config.toml
experts_per_token = 8
d_expert = 32
d_shared_expert = 256
routed_scale = 10.3
lr_router = 0.00109
vocab_size = 16384
norm = "rmsnorm"
tie_embeddings = false
beta1 = 0.95
beta2 = 0.98
grad_clip = 2.0
batch_tokens = [32768, 65536, 98304]
Below are experts of layer 9 (counted from 0) of a mixture-of-experts language model. Rows are named router (the router's row for the expert), down (a neuron's output weights, with its number) and show model dimensions 0-127. Each number is 200 + 30 x the weight over its row's rms, rounded and kept within 0 to 999.
Before each expert's rows: a language model's description of what the expert responds to. This comes from a sample of Wikipedia text that the model never trained on.

# expert 62
Articles and possessive determiners opening a noun phrase, mostly the and a, also his, this, every, often in plot summaries.
router,154,220,216,230,169,202,187,168,154,241,257,190,175,238,220,219,168,257,157,209,230,197,242,175,202,163,197,238,181,169,151,198,178,161,235,168,198,206,170,164,203,228,196,220,173,206,188,204,174,209,166,198,195,203,253,221,156,199,249,228,167,192,183,213,208,235,198,234,200,189,187,202,235,168,244,196,237,222,254,202,231,223,242,193,237,198,229,215,243,197,179,206,165,201,190,148,181,226,259,191,171,168,190,205,154,253,219,213,216,301,227,204,198,167,265,220,238,206,217,193,154,171,240,181,170,160,181,183
down0,195,190,237,205,144,189,193,177,174,208,201,223,194,148,230,209,208,204,233,190,217,222,197,247,204,180,203,164,176,242,182,206,135,219,189,216,215,186,164,197,250,181,184,248,158,221,255,212,184,164,233,197,246,198,216,159,217,177,222,184,202,269,208,159,213,202,230,209,212,224,175,240,234,174,126,145,185,160,187,196,203,192,197,219,202,180,155,251,143,198,219,205,182,132,183,185,185,239,214,190,249,199,191,225,207,210,246,213,172,177,224,260,220,216,257,223,226,271,211,183,200,259,173,246,228,161,213,171

# expert 25
Mid-word pieces of Latin, biological or chemical terms in taxonomy and chemistry text, such as oph, agn, rac in racemosa, x in dioxide.
router,271,180,200,131,196,184,193,233,207,217,207,214,236,208,206,240,204,180,210,185,251,178,200,235,226,203,222,193,202,226,227,161,158,236,158,181,162,125,225,220,223,208,255,198,176,183,211,191,270,187,169,227,183,216,233,220,198,172,168,194,236,258,181,209,225,191,180,228,160,209,180,188,247,239,222,184,147,229,194,217,196,185,161,168,152,232,163,239,222,195,206,161,205,227,203,217,197,226,188,243,157,161,241,226,228,170,243,143,227,174,204,249,180,233,194,178,154,217,212,168,208,188,207,159,265,235,214,214
down0,197,241,171,223,163,205,198,200,200,245,247,213,200,197,152,164,180,219,171,154,202,170,184,232,190,165,203,206,132,157,210,206,188,192,182,203,185,216,160,243,206,147,161,197,174,170,219,193,155,272,215,188,192,239,205,231,225,231,203,224,183,194,135,159,196,193,168,217,154,175,243,223,173,217,135,127,173,165,236,243,184,190,144,220,222,224,202,193,189,245,240,172,224,188,240,203,187,167,178,205,198,205,149,189,210,195,284,201,214,223,192,199,227,189,179,185,186,223,188,181,216,200,212,109,199,178,182,228

# expert 56
First letters or words of infobox subsection headings and fields after line breaks, such as Identifiers, Career, Personal information, Region.
router,198,179,210,180,198,175,206,212,230,190,232,183,235,159,242,183,172,176,196,223,189,179,181,249,190,242,237,232,240,225,236,257,247,237,162,208,243,150,178,175,162,229,238,166,178,200,148,188,153,264,196,260,167,219,155,144,209,237,175,173,181,254,186,196,246,191,192,239,196,236,230,198,150,228,181,193,185,214,202,201,230,169,175,175,207,170,191,199,181,175,161,194,144,167,182,221,199,166,175,212,183,202,237,167,251,210,175,224,176,245,163,211,191,229,264,242,187,209,203,190,205,157,154,178,191,229,164,200
down0,178,149,227,238,192,188,187,203,232,233,197,205,178,213,179,179,221,208,190,202,191,181,159,252,215,185,219,199,206,235,205,124,210,233,248,242,165,171,250,198,139,202,240,164,251,199,241,184,254,182,178,241,237,139,164,158,211,177,182,190,163,218,203,246,207,200,200,209,185,163,223,177,221,194,208,194,228,198,170,165,188,229,250,228,224,242,194,164,204,181,257,185,192,180,187,164,188,228,205,213,171,209,220,215,223,152,201,253,226,183,117,206,190,174,135,157,200,169,240,200,185,164,173,186,195,236,234,252

# expert 58
Abstract nouns after the, a or a possessive, usually before of, such as success, rights, role, fact, impact.
router,217,171,172,180,191,207,153,178,189,204,199,207,243,225,195,213,203,266,232,215,272,280,189,208,210,159,176,218,219,217,190,219,182,191,173,233,207,200,170,211,267,159,238,225,257,228,187,196,202,200,196,184,189,201,174,195,135,227,222,226,209,129,243,157,225,144,221,207,162,207,164,186,178,160,246,224,230,213,194,214,180,202,255,209,203,193,215,240,174,202,185,182,141,222,156,153,182,168,169,174,261,241,225,174,218,223,213,202,180,208,228,216,237,208,172,236,153,213,149,209,243,175,177,222,219,186,197,237
down0,182,208,185,231,187,196,280,161,194,162,185,222,166,165,189,250,153,126,220,194,211,152,178,221,198,219,136,202,168,199,182,192,201,222,204,173,257,251,185,229,168,219,188,225,177,160,196,245,204,186,174,204,219,244,203,210,194,224,201,137,118,203,182,188,150,250,228,167,229,180,172,211,194,148,191,238,189,208,202,168,196,222,202,154,227,207,179,177,201,211,178,179,235,184,156,213,211,170,194,222,234,232,253,236,195,244,175,208,185,178,135,177,211,218,171,175,205,165,183,173,195,201,144,244,226,224,227,175

# expert 21
Single capital letters or short opening pieces at the start of names and foreign words, such as H in Huston, Ne in Neustadt, L in Lied.
router,168,194,206,144,143,152,124,168,186,184,234,209,214,224,181,250,184,201,211,179,190,261,172,234,224,195,188,185,222,211,193,272,208,135,144,210,181,223,211,200,208,197,177,221,209,257,212,156,236,156,223,238,221,191,153,189,237,179,201,210,212,189,184,246,197,179,212,178,167,200,196,220,164,224,177,234,213,225,156,204,196,180,193,232,241,207,231,226,181,176,208,184,194,177,230,215,193,251,191,203,242,229,170,219,232,191,227,229,168,134,170,190,202,175,221,169,198,212,169,201,127,222,199,264,217,272,232,215
down0,225,183,211,155,228,237,201,180,185,181,177,241,214,193,193,218,173,176,236,115,221,200,180,233,251,242,205,189,193,184,202,244,190,210,205,207,170,208,212,180,169,240,226,180,185,207,209,186,189,221,214,186,227,225,186,207,183,224,220,213,186,146,180,138,222,188,242,189,127,182,164,173,225,232,141,184,191,264,165,206,196,247,189,200,242,193,237,183,199,219,140,288,215,238,157,216,224,230,209,128,159,166,186,193,148,194,211,212,202,224,213,246,164,193,198,181,218,168,185,259,220,182,201,174,150,198,211,165

# expert 51
Articles and nouns in ship and aircraft descriptions and specifications, such as a schooner, torpedo, destroyer, ft, hp, aircraft.
router,226,196,234,179,162,164,159,144,193,202,173,217,207,250,245,226,221,214,209,239,226,187,213,237,197,149,224,204,180,244,165,157,137,138,150,167,228,147,162,195,247,219,226,203,208,165,203,160,237,197,184,254,167,190,214,166,180,206,210,212,166,216,182,233,229,175,160,224,165,197,205,202,208,227,168,220,199,208,210,180,202,182,139,164,222,214,238,185,169,176,251,167,181,195,266,206,187,207,210,213,157,227,165,203,217,218,209,250,190,180,201,162,214,172,222,175,228,217,191,197,204,231,158,280,165,257,177,181
down0,214,189,161,263,193,181,196,260,170,271,203,206,154,209,200,220,237,213,228,249,228,160,181,180,126,132,195,218,217,228,196,167,232,207,186,187,197,197,199,244,189,195,198,260,222,230,191,218,146,185,185,234,235,244,235,208,215,186,237,169,272,210,225,180,166,191,186,204,215,166,169,165,187,190,153,177,214,185,269,176,177,212,175,174,225,228,261,226,221,236,217,185,189,213,232,241,238,187,190,159,169,215,152,186,185,240,188,233,203,179,168,201,205,165,171,154,226,160,194,220,201,209,188,256,202,202,186,181

# expert 34
Word pieces ending foreign personal names in sports result tables, like Göss·ner or Sü·zer, plus spaces, pipes and However.
router,207,227,234,176,166,163,135,163,188,156,193,218,194,236,168,259,168,237,232,191,159,263,161,239,207,189,236,204,234,241,150,256,177,163,162,209,172,250,222,205,219,157,154,181,221,230,214,172,217,185,203,237,221,215,163,175,219,196,219,216,218,183,180,259,152,197,218,203,180,214,205,213,188,197,190,227,216,178,158,242,201,225,209,219,247,196,259,219,158,165,185,230,198,197,217,222,181,216,152,221,204,198,148,186,224,163,191,235,165,143,183,155,227,212,183,184,182,192,176,203,152,224,158,253,164,218,224,229
down0,229,182,200,185,198,229,234,195,240,217,221,190,178,186,193,171,153,199,201,203,206,212,223,210,225,245,276,175,169,235,218,215,214,211,181,198,226,251,185,193,180,161,225,170,174,212,213,222,140,262,190,158,165,228,214,167,231,228,203,172,160,176,228,171,194,160,178,201,152,157,177,192,221,234,190,187,196,240,228,194,175,175,186,203,217,229,189,261,212,180,213,137,254,181,194,178,220,269,185,193,270,174,233,207,202,175,216,261,220,139,198,227,232,181,218,254,150,167,182,176,205,241,200,186,204,212,215,275

# expert 20
Single capital-letter or hyphen-letter pieces starting a name or word, especially M after Mac/Mc (McMillan), also S, P, -J.
router,148,249,223,181,166,195,239,238,228,178,261,209,233,197,181,225,182,194,203,208,142,191,236,208,210,243,179,195,196,175,233,207,232,233,219,185,220,180,180,196,190,200,218,174,172,260,171,202,197,160,145,235,156,203,172,160,245,191,175,204,216,220,191,268,194,220,252,191,199,226,214,142,198,184,192,228,239,222,171,141,211,157,248,167,164,198,195,192,206,210,178,229,159,215,242,156,157,197,246,197,159,216,217,212,190,194,229,189,162,191,192,253,146,214,250,166,153,193,223,199,177,213,184,233,264,251,228,186
down0,184,189,175,210,217,165,162,146,232,207,229,176,179,172,135,182,156,171,192,224,213,188,251,203,177,210,211,212,207,176,224,188,196,169,199,205,221,198,138,238,202,188,197,239,166,201,235,184,199,176,164,134,189,213,227,262,202,263,232,183,208,202,155,169,186,189,165,160,177,241,170,242,186,151,306,190,253,197,192,180,215,227,186,227,197,207,260,133,200,191,236,204,225,177,177,183,185,200,182,168,251,223,240,153,206,219,174,209,222,213,161,206,188,203,186,160,186,176,177,211,224,208,168,181,183,198,176,266

# expert 23
Leading digit chunks of years and large numbers in prose and tables, such as 198 in 1989, 201 in 2011, population counts.
router,188,186,236,209,197,178,170,224,210,206,209,196,227,172,225,232,234,183,177,143,187,171,188,239,184,157,217,230,205,160,177,223,219,189,166,219,175,217,276,204,223,208,171,205,154,178,161,155,195,235,217,160,183,237,214,178,209,185,234,209,148,169,187,174,193,177,150,161,213,212,197,178,218,248,232,200,164,220,197,216,233,265,137,226,168,202,201,159,186,185,205,230,230,148,189,242,215,203,270,255,232,233,175,223,196,179,219,233,225,280,240,238,191,145,164,227,194,161,175,173,183,218,172,200,197,153,171,189
down0,210,203,182,224,201,160,173,193,199,200,193,223,177,231,230,182,236,187,192,171,161,191,233,183,186,189,226,177,228,210,179,217,209,179,233,173,181,188,184,144,204,251,192,180,236,162,192,191,222,212,197,177,152,243,232,160,168,175,191,213,170,185,243,200,145,250,199,133,258,170,205,168,282,221,245,206,241,251,195,239,245,188,212,261,212,171,169,232,167,166,205,266,213,163,236,256,223,187,195,222,178,201,203,174,241,211,224,211,207,253,180,161,212,209,223,194,263,192,196,203,231,222,172,232,215,132,210,222

# expert 11
Mid-word pieces of unusual proper names, often non-English people or places and Latin species names, such as F|ek|ete, Per|iz|oma, P|rab|hu.
router,198,228,203,179,161,202,127,222,172,148,180,198,245,192,150,258,181,197,221,207,178,270,180,214,232,189,247,153,184,215,172,250,190,162,158,174,189,220,219,213,207,150,175,195,188,221,226,212,245,183,200,215,216,234,151,197,195,221,230,223,234,183,183,211,184,177,214,192,178,206,156,201,181,177,236,201,223,209,134,213,178,170,191,159,205,222,200,233,192,149,176,207,237,218,205,182,195,269,201,185,217,172,138,238,213,179,253,182,190,135,171,193,198,239,193,195,184,243,175,172,122,217,170,244,179,182,245,225
down1,227,208,225,172,154,188,196,193,272,190,191,193,215,263,181,236,218,184,217,224,243,230,190,147,225,186,173,256,209,190,168,190,137,258,206,157,186,208,243,175,145,209,164,216,250,168,198,198,210,193,171,150,196,178,227,177,182,224,225,196,132,166,225,204,222,196,144,196,269,204,145,206,214,221,206,165,168,228,178,229,188,173,174,190,174,173,185,196,198,209,206,212,230,167,155,179,238,201,231,213,227,195,225,155,180,150,270,163,230,209,219,232,188,252,136,217,217,188,224,171,220,214,214,182,212,192,188,187

# expert 28
Articles, pipes and scoring words in sports recaps and results tables, such as a before 44-yard field goal, touchdown, scored, finished.
router,171,235,202,214,171,198,215,143,153,205,243,238,228,219,206,234,201,194,198,152,197,233,235,202,165,175,188,195,173,215,147,165,163,137,162,195,235,229,131,187,247,214,230,183,246,207,254,201,235,216,200,219,248,206,255,238,177,223,237,204,188,213,167,232,188,215,211,180,149,212,168,204,191,139,197,245,214,157,242,252,238,197,221,214,224,193,234,222,197,174,197,191,171,222,208,226,170,201,192,201,260,206,201,235,142,161,202,231,210,231,215,193,209,165,228,254,231,219,156,198,196,229,242,194,162,258,202,204
down0,136,208,218,188,212,242,265,186,206,221,196,231,221,144,270,250,212,175,191,213,177,210,222,231,177,163,243,179,208,147,194,170,152,153,161,220,211,231,198,248,198,141,209,206,233,192,274,203,161,217,190,163,193,220,194,220,230,233,188,266,202,148,188,210,193,224,164,203,220,221,213,208,236,249,267,184,189,150,174,222,229,168,174,251,220,216,182,221,232,201,182,166,219,177,189,226,207,273,182,243,217,181,197,214,180,196,218,231,177,214,195,197,222,185,198,167,177,169,240,201,259,210,175,190,178,202,185,189

# expert 36
Word stems at or inside a word, usually before suffixes like -ing, -ed, -ation, such as rel(ax), post, tax, design.
router,242,176,208,246,173,191,173,197,173,187,171,179,170,209,181,229,204,248,189,268,249,244,255,210,233,224,219,154,173,187,239,186,192,241,208,202,220,146,213,200,235,190,205,160,175,181,211,209,169,195,187,211,225,207,207,175,235,223,231,201,193,176,228,199,186,202,217,211,172,250,179,159,217,190,249,205,224,171,186,180,184,199,260,175,181,210,228,187,212,177,246,199,155,162,208,132,246,177,179,193,205,128,265,149,244,151,232,169,234,203,193,210,170,182,184,184,200,206,164,152,275,157,233,197,202,241,232,220
down0,213,229,223,203,236,164,227,191,205,246,181,192,223,217,230,155,229,204,197,199,229,205,97,216,206,207,180,211,197,204,183,208,253,182,227,209,196,249,214,157,218,190,219,231,167,216,203,217,193,183,205,198,194,146,191,177,157,225,202,144,201,209,192,180,175,220,173,177,201,172,203,199,166,163,178,211,225,172,222,250,225,181,143,211,218,195,173,129,181,263,140,249,272,233,217,229,209,187,203,175,238,239,173,207,238,205,203,201,216,173,188,164,214,210,219,203,193,175,215,213,136,262,191,246,203,110,175,176